python train.py --d_model=256 --norm="rmsnorm" --norm_eps=1e-05 --doc_mask=false
Below are experts of layer 7 (counted from 0) of a mixture-of-experts language model. Rows are named down (a neuron's output weights, with its number) and show model dimensions 0-255. Each number is 50 + 12 x the weight over its row's rms, rounded and kept within 0 to 99.
Before each expert's rows: a language model's description of what the expert responds to. This comes from a sample of Wikipedia text that the model never trained on.

# expert 22
First syllables and inner pieces of European personal names and place names in credits and rosters, such as Gérard, Gerda, Berra, Wiesbaden.
down0:60 54 28 44 42 47 52 28 32 45 66 37 30 61 46 37 71 47 44 45 61 41 45 40 56 51 64 33 37 60 45 61 27 56 56 30 74 57 24 53 54 54 65 29 48 35 47 49 43 58 60 57 60 44 47 74 44 42 78 12 56 44 42 47 61 53 51 52 57 46 56 41 60 50 66 61 75 29 42 45 46 66 51 49 55 40 61 36 67 34 54 67 45 51 28 62 43 51 27 41 65 43 52 64 65 48 55 46 62 29 49 34 49 48 45 39 40 25 48 50 49 53 63 43 42 72 45 57 58 66 51 51 58 51 41 52 37 42 58 58 57 61 64 39 41 49 69 53 65 39 64 45 59 39 55 63 43 61 52 43 71 62 55 52 47 50 66 54 45 62 55 58 41 46 53 46 55 41 76 59 34 60 20 40 38 43 72 34 72 47 24 66 30 52 71 45 48 72 34 59 63 34 50 48 68 42 34 64 13 43 47 46 41 31 22 42 48 47 52 56 37 46 34 48 59 27 48 57 44 42 50 47 43 53 55 60 48 57 43 53 55 32 46 33 39 36 58 46 52 69 40 50 56 48 55 61

# expert 50
Short word-internal pieces after an initial consonant, like -at, -est, -art, -unt, in words such as fretless, bartender, turtle, aesthetic.
down0:46 47 44 57 44 49 83 50 32 45 52 33 39 50 81 47 39 27 57 52 59 52 37 55 30 65 55 43 60 20 48 44 41 64 49 25 28 50 52 39 44 42 50 48 51 61 40 51 69 45 46 49 29 59 67 32 54 19 44 46 68 61 39 60 51 49 56 40 71 49 40 33 30 52 55 51 34 52 50 50 53 30 60 34 37 57 34 47 43 65 62 29 46 51 40 47 36 64 53 66 50 50 48 54 57 34 52 52 55 56 72 61 53 36 50 46 59 53 46 75 56 33 58 54 38 30 55 32 42 38 51 57 51 59 50 55 73 41 58 37 53 46 50 33 46 41 37 56 58 60 74 51 58 28 24 37 50 56 52 40 60 48 74 54 30 33 49 64 58 52 77 57 37 43 59 63 52 50 41 54 37 58 34 31 50 66 63 54 42 53 46 42 47 35 78 42 55 33 68 48 42 35 72 33 60 28 60 32 79 39 50 55 35 67 50 39 38 41 45 47 48 63 37 50 52 45 69 69 39 36 40 34 68 70 49 42 52 53 56 50 47 70 41 58 49 40 45 38 61 54 41 35 61 42 42 46

# expert 46
Digit groups, decimal points and commas inside numbers in census figures, coordinates and athletics results, such as 3,890.9, 12.44 m.
down0:57 43 61 37 53 57 52 59 53 41 49 42 57 42 52 61 52 40 45 58 59 31 48 56 78 42 44 43 50 81 50 26 67 38 69 56 66 61 42 61 68 64 54 34 38 56 62 52 47 43 72 33 64 47 29 50 57 54 53 40 42 53 23 55 19 33 67 20 66 36 48 46 18 51 40 46 56 59 60 44 60 34 44 37 78 45 59 35 60 69 55 46 48 61 41 58 40 40 62 43 66 33 44 64 58 39 68 55 47 40 51 37 57 60 50 53 61 71 31 45 59 34 50 29 64 26 58 55 39 64 35 52 36 69 65 50 53 47 48 38 54 42 50 58 34 47 73 49 48 49 41 55 64 57 49 28 15 46 36 55 58 62 44 43 51 50 43 57 50 40 26 45 50 52 53 63 51 63 63 50 39 67 13 46 36 47 56 61 74 42 43 63 47 55 62 55 62 40 38 43 54 49 64 77 47 33 57 47 33 53 56 37 68 51 54 68 54 41 61 55 55 53 44 54 45 53 74 62 54 64 35 47 75 42 53 33 46 54 51 50 53 60 44 30 60 39 60 51 43 57 48 44 47 52 67 55

# expert 14
Final pieces of personal names, often South Asian, Slavic or Nordic, in cast lists and tables, such as -ović, -sson, Rahman, Singh.
down0:45 57 36 45 57 42 66 48 59 55 47 62 25 71 61 39 52 59 67 37 49 57 39 59 51 58 55 60 37 46 48 27 61 71 24 36 55 45 56 46 48 58 66 37 36 49 56 51 25 52 61 39 61 52 61 49 41 56 56 33 53 46 53 59 35 47 60 49 61 63 56 28 69 54 41 37 39 36 44 51 56 38 53 51 52 29 52 62 38 61 55 76 58 44 33 59 19 50 76 57 55 41 38 49 68 48 45 51 56 59 57 59 33 57 46 43 57 79 62 64 36 55 66 53 45 37 72 62 52 59 40 44 57 62 23 36 43 57 56 46 73 43 33 43 41 25 67 53 37 64 55 49 55 70 51 35 66 30 53 69 53 61 39 52 52 32 36 65 55 51 61 20 58 48 63 55 48 67 60 40 46 37 44 49 55 61 61 55 55 48 42 35 53 82 38 58 51 26 75 60 48 56 62 71 67 35 51 55 45 51 55 39 68 63 41 65 37 71 40 64 47 48 69 33 53 83 32 53 56 75 63 41 65 35 61 37 60 52 56 53 62 38 48 51 51 50 49 50 45 50 51 62 49 60 43 40

# expert 44
Nouns for days, seasons and places in sports and event contexts, such as Day, week, Christmas, season, Angeles, Tokyo, World.
down0:56 71 50 52 46 71 74 53 40 53 58 48 58 50 34 68 42 57 37 58 53 64 60 58 53 32 48 24 63 62 51 47 43 35 51 48 65 71 47 28 43 62 51 60 53 48 22 72 46 60 49 53 52 52 41 53 44 35 57 49 37 62 41 24 69 23 50 54 54 46 48 50 72 45 57 55 42 49 38 68 63 40 50 46 59 54 70 60 50 41 62 28 63 34 77 51 53 38 59 62 59 48 74 50 52 54 37 39 43 48 46 48 48 56 42 60 29 52 45 41 49 60 41 73 55 51 56 33 36 51 61 33 59 46 66 53 43 50 55 62 66 50 59 44 50 61 41 29 58 64 58 53 59 47 47 48 29 41 58 62 58 72 52 33 48 48 41 40 60 73 40 50 59 44 56 51 55 44 41 66 32 50 44 29 43 49 61 41 57 36 71 54 29 67 61 52 58 40 58 52 67 44 14 50 24 42 46 64 50 52 71 64 53 40 54 78 41 45 48 68 53 41 61 69 44 43 66 85 51 21 27 14 38 50 48 58 59 57 49 57 53 46 56 38 56 54 51 53 46 29 44 57 71 51 59 39

# expert 24
Opening or inner pieces of technical, Greek-derived words in science and taxonomy, such as Diplodus, psychrophilic, octosyllabic, sp.
down0:44 53 50 60 45 46 35 67 43 45 29 50 54 38 45 53 53 34 35 44 44 45 42 66 52 32 65 59 70 60 44 55 59 47 57 40 47 30 37 42 81 69 53 43 29 47 50 86 26 44 62 56 50 43 43 22 69 50 66 66 36 46 49 52 48 60 62 36 53 50 58 74 54 52 37 52 27 55 42 57 41 61 41 76 58 38 51 53 50 44 57 63 46 74 26 51 51 50 64 55 77 40 56 54 70 57 47 58 29 40 49 74 31 40 47 65 50 61 56 55 43 66 32 46 49 43 53 57 36 43 61 47 35 35 40 26 65 37 48 56 72 36 58 63 43 36 54 33 50 39 44 31 40 55 48 52 49 46 60 72 60 61 36 41 69 37 70 49 50 60 51 56 41 41 68 48 51 64 36 58 64 64 50 45 42 48 48 52 39 45 42 44 61 43 48 51 64 71 29 47 33 55 56 61 57 46 69 46 65 19 42 43 49 40 29 57 23 68 31 74 57 53 39 40 54 40 44 28 63 44 43 51 42 45 71 54 54 27 38 59 59 52 38 37 54 55 50 36 46 46 56 56 53 51 66 32

# expert 30
Pieces of Indian and South Asian personal and place names, such as Singh, Bh, Kh, Sriram, Rajapaksa, often in film credits.
down0:51 71 57 42 38 44 24 23 55 71 60 54 50 45 34 51 44 69 31 48 74 51 57 37 39 75 52 27 52 66 46 46 49 49 36 44 56 40 34 49 40 49 34 48 39 54 46 44 28 62 37 45 49 47 61 45 60 68 50 58 31 65 46 55 35 51 42 55 47 36 85 73 43 52 57 60 69 80 69 61 57 47 40 67 56 16 47 75 50 64 43 51 40 45 46 36 70 43 41 33 52 38 58 50 41 54 46 51 46 51 67 50 32 31 44 42 48 40 63 60 26 48 58 40 40 55 37 28 37 40 37 44 46 62 62 50 61 50 48 44 27 39 37 49 66 32 50 40 67 29 42 57 52 57 60 50 60 44 45 72 42 45 48 67 22 50 39 51 69 53 60 51 44 39 43 52 65 69 46 63 50 54 72 70 49 61 55 38 52 26 52 34 53 65 39 45 52 40 47 47 62 41 49 57 44 41 54 36 58 46 45 52 42 51 54 40 49 57 47 84 51 41 54 48 33 49 59 48 43 44 51 15 38 46 58 45 37 57 51 42 41 54 49 67 41 50 50 58 29 49 38 69 57 56 25 62

# expert 41
Numerals in tables, scores, versions and measurements, such as 5.6 L, 250cc, 3–6, 1/32.
down0:52 76 35 71 49 65 53 27 10 39 44 14 48 47 12 35 45 52 41 53 58 67 64 33 35 41 21 52 64 61 40 65 33 55 51 58 56 44 58 61 58 55 44 51 68 64 42 53 60 71 59 58 81 42 40 50 57 51 49 40 43 58 40 63 46 45 38 34 52 56 57 68 45 46 43 57 54 49 46 46 60 48 39 61 56 35 62 54 70 26 60 50 59 58 51 47 59 51 32 42 41 51 38 62 50 51 57 50 28 48 67 63 55 63 37 53 59 45 40 47 53 42 54 65 56 46 73 60 62 53 48 53 62 43 58 53 40 57 51 52 44 42 44 42 46 75 42 48 36 45 50 32 64 28 44 51 64 72 55 45 58 66 44 49 54 70 52 39 50 58 62 57 54 81 54 55 54 75 45 43 52 75 47 42 55 61 51 71 48 52 48 56 37 41 51 46 23 34 51 51 57 40 51 55 54 54 58 48 42 41 45 49 44 47 67 45 61 63 58 57 36 49 53 06 37 63 39 69 47 28 42 45 58 52 45 61 41 65 28 42 70 69 42 49 50 37 66 28 50 39 47 39 56 37 36 43

# expert 40
Inner syllables of Chinese, Korean and other transliterated names in tables and lists, such as Yimou, Keqiang, Minh, Daegu.
down0:64 67 56 50 44 58 57 53 84 36 58 52 55 58 39 67 58 45 52 46 49 57 46 20 61 63 49 61 35 64 57 47 29 39 45 65 47 54 38 54 43 41 42 19 41 61 45 56 32 33 54 54 44 55 51 52 45 56 30 47 47 53 35 71 46 62 62 52 79 68 59 46 48 49 36 58 56 34 41 58 50 57 57 69 58 46 46 87 51 42 40 18 54 25 46 59 36 67 36 35 70 37 43 42 57 38 62 60 45 68 48 42 49 46 39 68 52 34 69 35 69 46 56 45 38 59 31 39 36 36 56 53 70 33 51 68 36 55 71 26 33 61 68 58 64 40 64 45 31 67 43 28 38 76 61 65 46 58 65 57 70 56 74 67 61 38 52 43 46 39 41 53 60 37 33 62 75 44 47 48 42 38 54 54 36 54 43 46 69 48 53 60 45 68 43 53 48 66 53 30 78 46 55 35 45 48 29 47 45 36 50 48 55 55 53 36 51 47 53 30 65 39 62 50 54 50 47 68 54 58 48 45 59 47 56 47 57 62 50 54 39 55 61 64 46 54 48 47 48 39 58 52 31 46 62 52

# expert 29
Stem pieces of Latinate words before suffixes like -ation or -ated, such as den|omin|ational, Loc|ations, observ|ations, plus coordinate-marker characters.
down0:33 57 45 45 65 42 63 54 60 51 58 50 50 58 42 54 25 47 58 60 57 46 57 36 52 67 37 37 53 44 42 47 61 57 46 38 55 57 30 32 60 51 38 49 52 60 55 64 45 56 53 34 50 49 37 39 47 36 27 69 57 59 49 62 49 36 42 38 49 32 37 26 29 43 36 40 55 61 41 35 39 58 53 44 56 55 46 38 44 37 45 42 54 55 33 41 40 50 45 34 33 34 44 39 60 43 56 57 37 56 30 73 54 48 54 53 34 58 38 53 43 61 46 42 46 30 68 14 63 66 66 36 54 35 44 29 54 59 38 58 50 36 62 48 67 46 54 60 51 42 35 42 57 45 53 43 48 67 36 29 47 45 46 52 54 55 37 73 61 44 62 39 53 40 63 53 48 29 68 51 42 51 70 59 39 47 59 49 58 74 47 58 46 50 52 54 57 51 56 37 33 35 54 50 63 52 46 33 30 53 55 35 49 20 72 47 73 63 52 58 34 36 54 44 59 52 74 44 55 55 32 30 63 32 52 59 67 51 00 44 42 68 59 51 38 58 83 53 62 59 71 47 56 69 46 20

# expert 37
Middle pieces of unusual foreign names and words, such as Mantasoa, Valmonte, Navatek, plus month names and stray encoding bytes.
down0:41 39 38 37 54 41 48 44 52 64 43 66 41 44 46 58 49 60 60 64 41 47 65 80 28 74 45 44 37 65 60 26 70 75 44 65 45 60 60 64 42 55 52 28 60 46 73 68 34 39 45 57 56 62 50 56 49 40 40 57 47 32 29 69 33 70 43 52 75 59 38 45 38 60 39 36 20 46 48 53 56 67 32 36 34 57 63 31 71 55 54 51 42 68 44 51 68 37 48 35 61 61 56 50 57 77 46 38 53 44 46 56 60 34 75 54 50 52 52 56 47 57 53 44 67 41 61 42 64 46 48 52 60 37 43 52 38 37 60 22 39 60 44 29 48 30 48 44 39 48 54 53 27 55 24 41 51 36 51 52 59 23 46 33 58 49 50 52 52 58 61 45 47 61 45 24 18 54 56 38 61 53 54 43 43 57 27 51 60 59 59 43 61 62 50 71 71 52 48 44 27 41 52 65 70 39 47 49 61 43 69 48 42 36 58 39 47 75 37 47 51 59 40 48 52 61 46 40 43 55 52 41 69 49 67 48 46 43 49 71 58 31 55 54 58 58 49 48 44 61 46 70 34 54 61 44

# expert 31
American state and city names such as Texas, York, Dallas, plus numbers in sports score tables and dates.
down0:57 45 41 38 42 76 53 52 38 28 34 52 33 57 52 62 48 58 60 22 34 46 48 14 47 68 54 46 39 49 58 51 55 40 60 59 55 58 57 45 35 35 46 57 50 48 52 68 66 43 53 40 53 68 60 59 64 38 56 45 69 48 45 44 47 50 60 42 49 51 45 45 53 51 48 59 57 37 49 68 38 64 42 25 53 32 57 69 55 56 30 62 61 44 29 26 50 72 71 42 64 68 43 63 53 53 44 34 64 45 63 37 50 25 53 55 58 51 60 42 50 42 47 63 58 63 58 42 46 39 28 49 41 49 62 66 32 47 75 40 31 39 56 60 51 33 37 45 49 57 60 43 70 41 57 54 52 54 46 35 50 28 53 18 37 52 63 66 36 48 71 65 47 32 71 34 47 78 34 47 49 63 39 34 46 77 56 73 29 55 38 62 50 48 61 61 46 43 41 57 43 21 61 71 59 46 49 49 65 40 53 35 66 47 59 51 49 56 49 30 52 29 48 53 52 38 48 30 35 50 59 69 57 61 57 48 36 51 38 34 64 51 47 39 52 70 50 52 55 52 76 68 45 40 38 47

# expert 0
Numerals and quantity words before a counted noun, such as two, several, many, and digit groups in figures like 100,000 or .300.
down0:31 67 50 34 53 48 31 39 29 55 61 67 58 66 36 48 53 42 48 57 36 35 43 54 40 70 48 57 36 48 54 38 61 36 76 40 49 37 43 47 46 64 30 49 48 47 45 53 54 42 46 42 43 44 46 74 53 39 54 51 63 55 35 65 48 46 55 60 49 41 48 63 60 46 48 31 68 64 35 43 57 44 49 45 55 38 50 47 59 46 48 39 72 52 55 54 57 14 48 33 46 53 53 34 39 35 38 38 52 31 12 70 45 51 59 48 38 60 55 75 33 48 55 50 70 48 70 66 70 56 47 34 68 40 41 48 56 78 59 54 34 76 49 50 60 70 51 65 54 56 42 42 72 73 46 60 67 30 49 44 65 50 31 50 42 42 27 51 63 17 40 48 43 30 44 32 40 48 46 52 41 59 69 56 45 39 60 61 72 53 63 50 72 32 42 47 39 49 63 48 56 67 40 59 59 32 51 63 57 56 59 60 46 44 61 61 75 31 52 72 55 57 61 52 44 60 47 61 45 42 49 37 34 56 59 52 50 61 24 64 55 54 63 37 52 54 57 42 29 61 45 44 60 66 40 61